From a checkpoint of a small mixture-of-experts model trained on Wikipedia: 20.9M parameters.
Below are experts of layer 5 (counted from 0) of a mixture-of-experts language model. Rows are named router (the router's row for the expert), gate (a neuron's input weights, with its number), up (a neuron's input weights, with its number), down (a neuron's output weights, with its number) and show model dimensions 0-95. Each number is 50 + 12 x the weight over its row's rms, rounded and kept within 0 to 99.
After each expert's rows: a language model's description of what the expert responds to; "comes after" lists some tokens at least twice as common just before its tokens as in all text. This comes from a sample of Wikipedia text that the model never trained on. Tokens count by the router's weight.

# expert 15
router:57 54 39 33 53 29 50 49 55 37 63 52 38 38 35 49 63 42 57 63 52 63 42 50 57 46 39 37 51 53 24 36 62 32 64 57 46 60 62 41 55 55 56 61 42 61 48 46 55 25 35 51 54 40 49 58 34 40 33 52 46 48 32 58 50 30 70 48 74 65 33 40 43 63 61 32 35 80 63 45 51 58 66 49 55 45 19 50 58 70 51 71 58 60 41 54
gate11:64 17 53 53 44 59 38 58 36 49 28 47 54 46 39 68 68 40 68 50 62 49 49 32 56 38 45 34 45 70 37 38 53 38 46 49 50 60 58 39 40 46 33 39 49 60 41 39 56 51 56 65 38 66 63 53 41 36 45 48 55 38 45 82 44 56 50 75 35 46 48 45 41 54 39 57 61 57 75 44 64 27 54 39 29 67 37 56 40 38 42 28 53 59 43 58
up11:57 18 56 59 33 57 53 52 39 38 46 48 38 32 48 68 69 18 39 55 54 55 58 40 38 42 37 39 51 43 38 50 49 39 63 49 50 43 62 41 62 28 25 45 43 75 53 41 62 54 49 72 35 77 63 54 41 46 46 51 70 53 49 66 58 61 44 77 62 24 50 61 36 63 49 62 54 52 50 41 65 50 54 58 43 53 53 52 52 46 64 60 52 53 58 66
down11:48 47 53 58 35 83 72 60 58 46 33 59 44 64 51 55 50 66 54 58 60 70 48 47 32 42 54 71 51 69 39 63 58 63 57 35 54 43 47 36 42 50 50 46 62 74 64 59 71 44 47 49 68 46 69 55 45 68 67 48 52 28 63 67 60 66 39 39 58 30 46 50 54 54 61 56 83 39 59 61 64 36 60 37 35 52 41 51 51 42 55 49 58 38 39 59
Description: Digits and word pieces inside climate, election and results tables (snowy days, Results by district), plus sports words like touchdown, champion, victory.
comes after: " |", ".", " a", " °", " free", "–"

# expert 41
router:48 75 45 36 40 54 55 49 32 66 70 64 40 57 45 31 65 45 61 27 34 49 50 53 60 56 46 62 14 57 40 48 31 48 59 34 36 57 42 58 58 36 41 37 62 60 44 42 32 52 24 25 32 31 55 42 49 38 52 44 40 51 38 36 47 53 51 61 54 42 34 62 51 50 65 27 65 53 44 46 39 63 65 56 49 65 53 56 49 53 36 63 57 37 36 53
gate3:54 70 41 51 42 61 56 46 39 60 45 64 58 51 64 41 66 44 58 42 82 55 36 49 44 23 43 53 34 66 72 69 39 37 36 36 65 52 67 31 34 54 39 52 48 48 44 51 38 42 53 46 55 41 60 47 35 47 39 34 51 39 41 51 31 61 53 60 42 73 80 40 45 50 34 35 55 34 66 47 40 60 53 76 39 64 50 52 62 51 58 66 62 39 58 50
up3:88 54 56 47 39 54 61 50 35 48 49 51 52 63 55 42 69 43 54 43 39 33 54 61 53 42 43 35 37 22 42 42 42 57 56 40 38 37 65 62 64 36 31 50 57 49 38 26 41 63 40 59 71 43 51 78 52 45 74 51 41 43 55 42 41 49 50 55 44 44 61 40 61 27 64 31 38 50 38 37 64 55 72 64 55 21 42 46 50 43 43 47 50 44 52 54
down3:41 41 44 49 50 31 58 59 36 38 42 74 35 54 46 53 36 31 60 55 42 69 55 55 43 33 53 43 64 50 49 50 63 36 39 72 43 64 42 57 53 66 59 46 58 47 56 53 44 39 30 41 63 40 66 62 50 67 50 69 42 68 55 46 61 39 67 55 38 63 46 43 57 44 43 63 60 52 51 46 64 37 31 27 41 30 29 47 33 21 67 61 37 75 56 46
Description: Word pieces right after a single capital letter or short caps, as in B-ut, T-ur-kmen, R-V, N-IR, T-1.
comes after: "M", " M", "T", "B", "H", " k"

# expert 62
router:67 44 38 51 23 58 41 37 58 44 57 65 44 39 41 39 43 50 55 58 34 43 38 51 52 47 79 32 64 50 51 45 66 73 35 53 44 50 50 57 50 53 67 49 62 61 38 70 50 46 47 40 49 68 48 37 60 45 52 75 47 52 76 38 60 39 65 57 67 61 63 54 44 53 53 63 51 57 43 60 66 46 22 37 71 19 49 39 69 53 49 61 44 42 35 38
gate8:49 64 46 50 38 38 45 30 64 49 39 54 63 69 57 62 28 54 48 57 34 64 71 54 58 57 59 58 36 70 58 35 64 50 34 35 57 81 42 30 41 57 39 67 54 43 56 49 53 26 46 40 39 72 43 48 51 29 46 46 74 40 59 49 63 57 51 42 57 52 55 60 40 60 55 40 52 50 46 60 54 58 43 51 58 41 38 53 53 26 73 32 78 39 38 49
up8:52 37 56 48 49 53 49 45 31 48 54 49 44 54 45 56 77 60 35 57 76 47 38 37 23 41 47 66 64 46 40 68 28 41 76 54 40 38 46 70 90 35 47 42 43 40 54 39 58 58 54 38 44 46 53 57 58 54 61 50 49 38 49 78 44 24 45 53 44 45 40 35 55 49 57 60 40 47 51 38 44 60 44 48 50 53 73 30 37 44 45 54 62 59 72 51
down8:52 40 34 60 11 46 35 61 47 71 47 32 53 47 40 38 35 48 32 57 40 39 23 37 47 61 69 57 48 60 49 44 55 24 43 48 45 43 38 59 43 40 42 58 58 32 37 38 51 39 48 45 40 56 66 48 57 33 53 45 62 49 37 63 55 25 69 34 61 51 34 63 52 60 20 49 49 43 67 54 50 43 62 62 76 45 34 43 50 51 55 56 43 55 45 46
Description: Directional words like southern, North, Western in place names and locations, plus within after Location and in before places.
comes after: " in", " Location", ",", " the", " of", ":"

# expert 0
router:57 48 38 40 65 58 45 61 50 53 54 50 43 63 58 42 56 62 64 59 41 28 56 55 45 58 43 64 45 72 44 78 57 59 33 47 50 37 67 52 53 69 65 47 70 50 45 70 73 39 32 42 54 46 39 47 38 41 39 50 53 28 60 29 59 47 49 57 46 70 31 70 39 58 73 45 37 27 31 70 47 75 40 48 51 50 50 36 66 39 39 54 44 55 52 52
gate11:50 32 52 58 44 62 52 53 46 44 62 67 47 41 43 52 53 39 73 49 65 33 53 43 60 41 35 42 59 31 42 48 56 51 60 61 34 55 70 42 70 29 33 46 49 43 58 53 39 48 27 51 39 46 39 40 55 38 57 64 49 23 29 74 46 48 55 66 64 63 53 23 33 47 56 43 70 55 62 47 61 37 75 57 41 71 42 57 59 63 52 49 26 54 62 52
up11:53 61 91 57 30 35 39 67 54 31 48 25 45 38 45 58 43 65 48 50 40 65 39 48 37 47 46 38 56 35 41 48 56 54 37 51 51 72 49 47 65 37 43 53 44 67 28 57 36 55 49 66 32 82 45 57 58 60 47 55 41 48 44 49 55 56 57 38 47 47 62 56 35 51 21 55 46 52 53 56 64 68 55 48 62 69 40 66 60 51 47 70 57 52 64 34
down11:47 32 50 45 68 47 65 59 51 29 56 71 46 57 47 51 46 52 31 52 53 39 52 42 64 40 58 66 71 40 44 74 49 48 71 62 73 43 57 45 69 48 51 35 57 34 53 67 13 43 34 47 53 33 65 56 47 40 52 64 65 41 42 60 57 45 57 56 62 74 51 36 63 51 45 50 80 50 59 50 48 39 51 51 51 42 49 23 58 43 61 61 35 40 57 60
Description: First piece of capitalized names and proper nouns, often starting a line or after a comma, such as Cl(audia), Br(ett), Mc, Jack.
comes after: "\n\n", ",", " \"", " by", "-", " ("

# expert 49
router:59 40 28 50 83 54 63 57 52 26 45 53 70 44 56 50 51 40 41 41 60 70 45 50 45 53 56 46 59 44 58 41 40 58 62 41 60 51 56 42 66 60 43 60 24 53 51 47 57 60 57 50 30 37 40 48 47 54 32 61 43 61 38 53 47 46 54 62 44 37 63 26 24 44 64 56 51 65 39 31 49 51 60 50 69 26 70 29 37 44 38 78 38 62 37 46
gate11:60 38 45 25 35 47 51 36 50 64 38 55 47 80 57 63 45 43 46 51 43 40 71 53 45 46 62 46 65 39 42 47 42 45 44 61 51 48 56 63 47 51 59 69 48 58 49 57 60 67 61 16 45 45 57 51 50 46 57 42 64 28 66 60 70 55 61 22 36 37 49 45 49 40 62 44 65 47 73 40 61 37 50 26 30 58 35 48 54 81 49 34 55 53 48 57
up11:44 65 56 44 47 52 35 65 37 41 55 49 51 38 37 34 55 60 60 63 63 53 47 57 46 57 42 56 58 41 55 65 63 41 52 39 27 53 66 55 54 39 57 55 55 29 59 47 79 38 59 61 61 45 62 39 52 50 42 62 44 51 44 42 38 50 44 73 62 67 60 49 58 68 35 52 63 42 48 70 48 25 79 56 67 54 60 71 75 39 66 57 42 46 80 33
down11:45 48 39 28 56 58 45 46 40 61 39 56 47 62 59 40 38 44 07 49 52 54 65 49 52 45 51 52 29 56 56 57 67 54 47 57 55 53 50 47 50 49 24 35 57 39 70 57 55 51 49 80 69 31 49 57 49 31 57 67 55 69 55 62 60 39 42 56 53 40 50 52 64 48 51 64 57 49 69 31 35 44 44 57 38 65 39 43 29 60 36 58 51 73 62 26
Description: Line-initial hyphens starting infobox fields in career lists and biographies, e.g. - Died:, - 2004–2005:, - Genre:, plus table cells.
comes after: "\n", ";", " —", " /", " 12", " 13"

# expert 54
router:57 39 52 66 56 45 13 50 24 35 57 44 57 60 43 73 61 52 66 44 43 39 61 69 50 46 31 49 69 52 46 43 53 56 62 29 46 36 50 71 67 59 51 52 51 30 63 61 61 41 44 47 40 53 39 63 59 27 76 28 51 54 35 47 62 56 45 71 52 54 36 33 51 42 49 51 53 37 41 41 61 69 49 41 45 36 56 45 51 40 42 49 34 60 63 36
gate2:56 49 60 37 66 52 45 76 65 54 39 48 31 40 36 27 41 53 53 56 67 53 46 48 41 48 53 45 76 30 51 63 46 62 53 60 47 25 57 40 50 66 37 48 13 52 48 46 48 48 55 41 50 68 53 40 40 65 35 65 41 69 37 45 59 56 70 33 47 54 45 43 53 41 68 62 42 61 43 56 68 46 66 49 49 42 47 62 33 66 63 61 25 52 31 52
up2:35 41 38 52 41 52 53 73 53 35 47 48 33 21 52 31 25 69 43 55 64 59 51 35 29 55 52 68 50 41 58 81 37 49 54 62 46 42 61 35 57 65 58 52 37 61 39 40 56 58 52 52 24 64 50 51 35 50 47 65 53 46 64 46 39 49 64 36 44 46 38 62 80 60 53 35 27 65 36 45 49 35 43 49 43 69 37 63 45 41 48 58 42 50 38 48
down2:68 52 44 43 55 62 58 56 66 32 50 36 42 48 58 58 35 45 55 43 61 48 61 48 50 47 40 60 47 59 39 77 70 57 39 74 42 68 53 48 59 63 41 29 40 42 45 49 37 63 59 56 49 48 44 53 33 52 31 56 24 43 54 54 65 51 61 52 47 30 60 37 48 59 74 67 68 39 59 65 40 44 74 41 37 50 53 81 35 66 26 49 36 61 49 53
Description: Contraction endings and words inside quoted speech or casual writing, e.g. you'd, didn't, "If we", and words like though, but.
comes after: "'", " \"", " I", " do", " that", " su"

# expert 44
router:52 24 62 51 76 40 52 41 46 23 45 64 35 34 30 61 40 44 28 38 40 69 47 45 51 33 47 55 37 52 45 55 46 56 67 57 37 37 67 49 67 45 56 66 54 58 54 64 56 70 42 34 57 29 41 57 59 39 39 60 48 45 34 41 57 59 73 54 77 62 47 42 49 65 50 52 21 66 51 57 45 70 50 53 63 38 51 52 65 46 45 56 53 47 50 66
gate5:47 44 52 50 67 49 22 72 40 44 50 36 39 39 50 39 50 53 35 43 31 53 29 52 55 55 36 34 37 43 34 45 48 68 53 54 50 59 55 52 56 71 47 57 49 59 57 39 35 37 73 39 19 70 61 44 28 38 46 40 30 63 47 57 49 48 43 49 39 35 50 56 78 69 33 63 45 37 45 57 58 62 35 33 60 64 51 34 55 55 56 58 51 44 70 52
up5:45 55 54 26 26 43 53 46 42 65 55 46 65 54 58 70 74 71 79 56 64 54 63 71 62 56 60 56 45 43 63 55 47 27 41 41 59 40 47 37 48 38 51 30 51 55 59 58 40 54 50 46 52 47 29 31 46 59 78 44 59 28 59 57 39 61 36 51 44 64 49 31 49 59 73 51 57 56 57 46 30 53 57 62 42 58 67 52 60 51 29 47 56 65 48 34
down5:37 60 52 42 44 60 43 62 41 45 46 24 30 55 48 45 45 75 21 43 54 62 44 66 58 57 48 46 53 26 33 39 46 43 31 25 42 52 39 56 50 56 75 68 59 37 36 40 45 51 46 49 47 47 61 45 46 48 74 49 46 44 58 51 37 40 67 37 41 66 57 41 77 50 50 46 63 47 34 27 25 38 59 56 58 38 52 60 65 43 54 34 60 58 37 55
Description: Numbers, often the first digits, in statistics and census table cells after pipes, such as 14, 153, 389, 23.
comes after: " |", ";", ".", "–", " −", "19"

# expert 3
router:54 51 43 59 63 49 71 64 53 46 58 49 31 39 43 71 46 48 27 49 29 64 38 49 44 54 40 69 41 77 41 50 58 68 49 62 22 48 37 51 62 47 51 61 60 33 48 41 56 49 35 30 65 55 40 52 41 33 37 56 55 41 51 53 55 25 58 48 55 60 33 48 42 50 60 54 43 55 37 61 39 55 48 39 70 36 52 30 22 51 49 59 70 69 57 72
gate2:49 69 47 75 56 52 59 60 49 47 50 37 55 52 35 43 34 47 35 41 44 62 59 59 32 79 41 52 60 39 40 41 58 44 30 51 36 52 39 39 47 59 45 28 58 42 37 40 72 73 64 31 48 31 47 43 45 60 60 47 47 43 83 50 61 50 45 12 51 63 43 56 51 47 46 51 47 56 32 50 76 30 42 47 43 40 54 66 36 53 60 44 53 55 63 52
up2:44 46 56 16 44 68 26 49 52 55 34 75 53 35 56 55 59 57 57 62 62 44 32 44 56 28 62 59 52 61 60 65 52 42 61 54 57 38 64 65 54 62 58 48 48 50 78 38 38 45 66 65 55 48 35 54 37 55 25 45 54 61 40 43 34 57 49 68 60 38 58 45 73 59 62 68 63 48 55 56 46 61 47 48 77 52 52 39 67 59 48 43 44 39 35 63
down2:46 62 56 51 57 47 37 69 48 40 41 29 40 36 54 62 35 83 90 40 57 53 45 43 51 65 67 46 74 44 44 49 59 43 46 34 50 40 46 42 51 40 53 49 39 55 42 64 51 45 56 35 35 48 56 44 46 60 39 46 55 56 48 70 76 45 38 59 42 32 52 31 54 48 65 52 36 64 67 55 52 62 41 48 66 43 59 45 41 65 46 22 72 45 30 50
Description: Digit groups and number pieces in census, election and chart tables, plus opening parentheses before units, such as 57 in 57.9%, (771 ft).
comes after: ",", " (", " |", "^", " /", " $"

# expert 20
router:60 45 39 38 67 55 53 52 47 29 54 68 38 47 60 43 35 36 15 34 20 40 57 54 63 45 37 39 39 41 38 46 47 53 53 48 33 46 72 40 59 55 45 66 55 59 38 47 55 47 36 47 54 46 56 59 46 53 63 46 59 61 61 63 66 36 60 58 41 20 49 46 64 37 62 36 44 61 52 48 51 54 30 20 47 37 27 34 58 72 49 50 64 57 55 55
gate0:67 36 38 59 33 47 42 52 62 57 62 40 67 59 46 36 57 27 39 32 44 58 70 59 40 57 45 53 52 52 43 55 62 61 47 50 50 79 47 46 53 70 19 42 13 48 42 58 41 45 58 37 43 47 73 72 58 49 61 48 49 35 53 55 51 39 56 41 30 50 53 55 34 73 47 47 30 79 49 56 53 36 52 54 55 56 51 56 25 43 51 63 41 55 46 51
up0:25 65 55 69 48 37 66 39 31 69 44 50 47 65 54 63 26 48 68 41 66 47 54 32 50 64 58 55 68 20 49 68 70 41 61 59 66 48 32 45 32 61 53 44 72 48 50 58 45 60 63 48 59 46 24 32 49 57 36 45 43 57 41 59 27 68 35 41 58 61 36 57 44 60 47 57 60 55 54 48 54 44 47 51 58 61 42 62 56 58 44 25 45 53 54 48
down0:46 40 48 57 67 52 33 46 44 55 40 53 47 56 57 47 55 50 52 54 48 74 17 65 41 65 60 44 47 53 62 47 59 50 29 65 60 62 62 34 68 37 57 19 40 50 31 49 50 67 26 60 58 39 58 57 43 46 58 69 73 66 42 61 40 56 17 44 42 56 34 42 56 35 60 61 46 35 39 51 65 30 44 55 56 51 54 52 53 40 52 59 53 71 61 55
Description: Short tokens inside parentheses in infobox lists and tables, such as loan, Billboard, EST, goal counts, and born.
comes after: " (", "{", "1", "(", "0", "19"

# expert 24
router:57 40 48 60 59 39 54 41 66 50 44 72 30 65 39 45 46 58 55 57 39 37 39 55 53 45 51 50 53 69 36 34 62 36 63 58 59 44 46 48 64 68 67 54 64 47 47 49 74 37 50 41 45 55 46 58 65 55 43 61 27 55 35 46 70 58 71 27 60 48 32 30 49 43 23 53 73 44 67 59 47 49 45 56 60 33 55 35 66 47 73 41 61 58 38 71
gate0:47 67 83 61 64 42 55 46 34 48 65 46 56 43 46 44 38 66 37 53 45 59 52 64 41 63 47 56 66 36 38 45 51 31 49 22 24 63 28 48 65 49 49 52 70 32 78 34 48 54 43 58 48 70 49 47 72 51 65 62 54 42 46 58 55 48 52 45 40 51 57 49 39 56 52 48 24 25 57 34 41 37 63 29 55 52 47 61 47 44 50 43 43 67 55 37
up0:50 72 57 69 71 42 49 58 42 43 50 38 50 62 37 30 46 75 42 52 42 37 31 65 67 55 45 55 52 51 37 61 60 48 30 47 32 42 49 58 70 50 55 50 67 49 39 35 50 39 71 41 26 68 53 23 48 54 44 42 36 40 72 24 59 49 37 44 55 39 64 45 36 36 54 66 28 60 43 47 48 46 54 47 47 42 22 37 55 48 62 50 55 45 58 50
down0:50 31 67 60 64 52 53 40 63 67 46 52 51 60 56 43 49 36 31 62 47 46 37 62 44 31 49 91 35 52 34 69 47 53 47 48 45 30 49 54 34 46 35 56 55 50 40 67 71 61 57 36 60 57 28 43 49 34 50 64 43 43 41 33 44 53 63 25 63 55 69 77 65 61 41 41 55 46 45 45 62 58 55 40 48 54 63 54 52 32 53 67 36 53 36 57
Description: Final digits of years after 17, 18 or 19, plus century, mid-, late, e.g. 1826, 1897, mid-1800s, 2nd century.
comes after: " 18", "19", "18", " 17", " 185", " 184"

# expert 47
router:58 48 42 39 51 39 36 64 39 65 52 37 44 59 44 45 50 54 43 66 20 39 54 59 53 49 40 54 57 56 44 68 47 48 45 31 48 43 65 63 49 36 48 69 63 28 51 56 47 27 29 70 39 56 50 62 42 35 27 32 46 44 50 57 55 26 62 44 54 68 43 48 46 64 57 34 42 47 45 56 38 68 25 69 76 54 33 28 54 44 57 60 67 42 39 52
gate1:64 57 33 54 47 38 39 51 48 41 73 47 47 45 78 46 26 57 29 85 46 46 34 67 38 56 46 37 51 49 77 53 42 49 61 54 49 62 61 47 38 47 48 33 48 72 53 62 52 55 44 33 51 38 65 42 48 48 35 52 82 68 44 44 51 42 49 36 59 58 47 61 26 56 52 59 45 47 49 36 32 28 56 47 52 36 38 37 39 48 63 54 50 41 57 34
up1:39 61 33 35 55 49 69 49 65 33 34 35 52 43 64 37 58 45 39 75 58 54 51 80 64 40 54 32 49 49 75 49 29 47 47 65 57 78 76 52 20 34 49 52 46 55 70 54 39 52 50 35 51 41 66 48 64 47 36 46 61 43 37 47 43 52 52 39 59 47 55 45 33 48 54 51 47 66 49 32 50 43 53 45 52 38 58 48 58 31 65 71 55 34 52 58
down1:40 43 49 52 68 49 56 56 59 53 44 49 47 53 33 64 38 76 76 47 67 51 71 56 40 60 61 57 69 67 52 44 65 66 59 29 64 46 38 61 58 65 34 43 55 59 62 52 43 39 58 43 34 41 36 51 58 58 40 55 71 44 49 50 72 58 37 54 45 33 65 72 72 67 52 49 50 56 49 43 61 31 48 42 38 54 66 38 41 67 58 56 59 32 74 67
Description: Opening one- or two-letter pieces of words at list-item or name starts, such as Ca-used, Dr-ug, Kr-oonen, and asteroid codes like E-T.
comes after: " the", "-", "\n\n", " \"", " a", ":"

# expert 23
router:59 62 42 48 59 47 52 64 54 60 62 32 40 36 46 35 30 64 54 50 57 50 50 50 45 67 24 70 58 49 43 65 71 43 42 29 55 42 42 58 58 58 35 54 58 41 28 72 50 52 57 67 50 44 42 67 26 74 29 52 38 51 61 45 51 38 61 56 45 61 25 52 47 58 52 55 35 27 45 55 43 53 46 35 47 51 33 35 48 34 34 46 35 57 65 27
gate0:39 51 37 37 40 53 68 50 59 36 43 51 48 40 87 45 29 49 67 40 59 54 53 27 62 41 55 43 50 68 50 61 59 75 55 68 58 47 76 31 44 37 64 43 49 64 55 48 47 46 56 55 71 55 43 54 40 36 64 52 55 46 45 54 64 41 53 52 54 49 35 49 69 39 35 45 51 34 62 56 53 60 60 50 19 54 80 41 59 58 33 47 43 35 51 66
up0:53 54 22 54 57 63 41 42 55 52 58 48 49 47 63 43 66 46 60 62 52 50 27 54 45 68 45 34 50 65 67 46 29 34 44 52 55 41 69 42 29 71 53 55 57 45 75 60 55 39 46 49 16 48 79 45 52 43 54 44 58 56 50 54 67 41 53 36 49 57 57 45 44 33 34 64 52 50 37 56 69 43 39 61 61 46 61 52 69 55 49 22 68 45 53 76
down0:39 45 50 65 45 39 74 49 52 52 58 60 48 56 36 47 72 54 72 36 59 37 49 48 45 65 50 54 51 62 48 07 59 50 62 56 63 32 42 41 42 49 41 42 70 51 87 43 58 41 46 28 68 45 56 42 49 51 51 45 68 40 49 56 51 58 43 47 54 71 42 52 40 37 65 62 40 56 53 55 47 35 63 81 66 41 38 40 62 53 42 40 42 31 56 51
Description: First pieces of words after "the", "a", quotes or hyphens, such as be-autiful, be-half, play-w-right, and role words like writer, first.
comes after: "-", " \"", " a", " the", "\n\n", "="

# expert 10
router:55 43 42 41 68 40 70 44 49 35 59 54 38 42 55 54 54 69 45 46 50 65 64 60 63 48 44 57 34 47 29 55 29 55 64 46 51 51 60 69 52 56 36 48 40 70 43 55 38 55 26 33 37 38 64 64 70 41 43 57 43 39 32 37 54 59 55 59 61 44 49 60 39 57 67 26 47 69 58 25 40 57 50 57 46 76 48 47 35 61 30 76 54 34 46 62
gate1:49 52 49 59 28 43 30 56 78 59 62 51 66 41 46 45 60 61 49 46 35 69 40 49 43 61 43 50 67 50 58 57 51 45 62 67 50 56 42 42 31 51 45 41 60 57 38 50 60 51 59 58 55 47 35 29 44 43 34 41 66 45 56 62 66 27 51 56 42 52 53 52 20 62 35 47 79 34 54 64 51 47 58 66 69 51 44 60 58 51 71 57 47 48 57 09
up1:39 43 39 60 60 63 53 44 33 41 32 56 44 66 55 53 64 41 45 38 52 23 45 58 62 49 49 57 21 70 49 37 64 59 49 46 71 58 65 49 55 41 57 66 60 40 74 38 46 38 46 59 40 62 66 53 35 44 68 60 30 50 45 42 34 82 31 40 60 46 39 58 45 74 53 48 60 55 44 66 48 57 29 60 58 36 55 33 52 49 59 29 44 46 51 61
down1:51 39 53 27 42 40 61 62 44 28 57 45 57 43 54 56 60 65 38 46 58 41 50 52 62 51 45 51 49 46 41 31 32 56 43 40 57 15 68 42 50 51 44 73 53 48 58 38 49 44 49 58 68 55 49 41 69 47 50 58 54 25 29 69 53 69 66 72 42 39 68 64 59 50 73 35 44 57 45 54 49 56 63 57 60 29 42 46 41 46 59 61 65 26 27 41
Description: Capitalised word pieces and acronym parts in codes, abbreviations and tables, such as IATA, B.A., ABOR, HS, SCG, plus opening brackets.
comes after: " |", " S", " D", ";", " M", " T"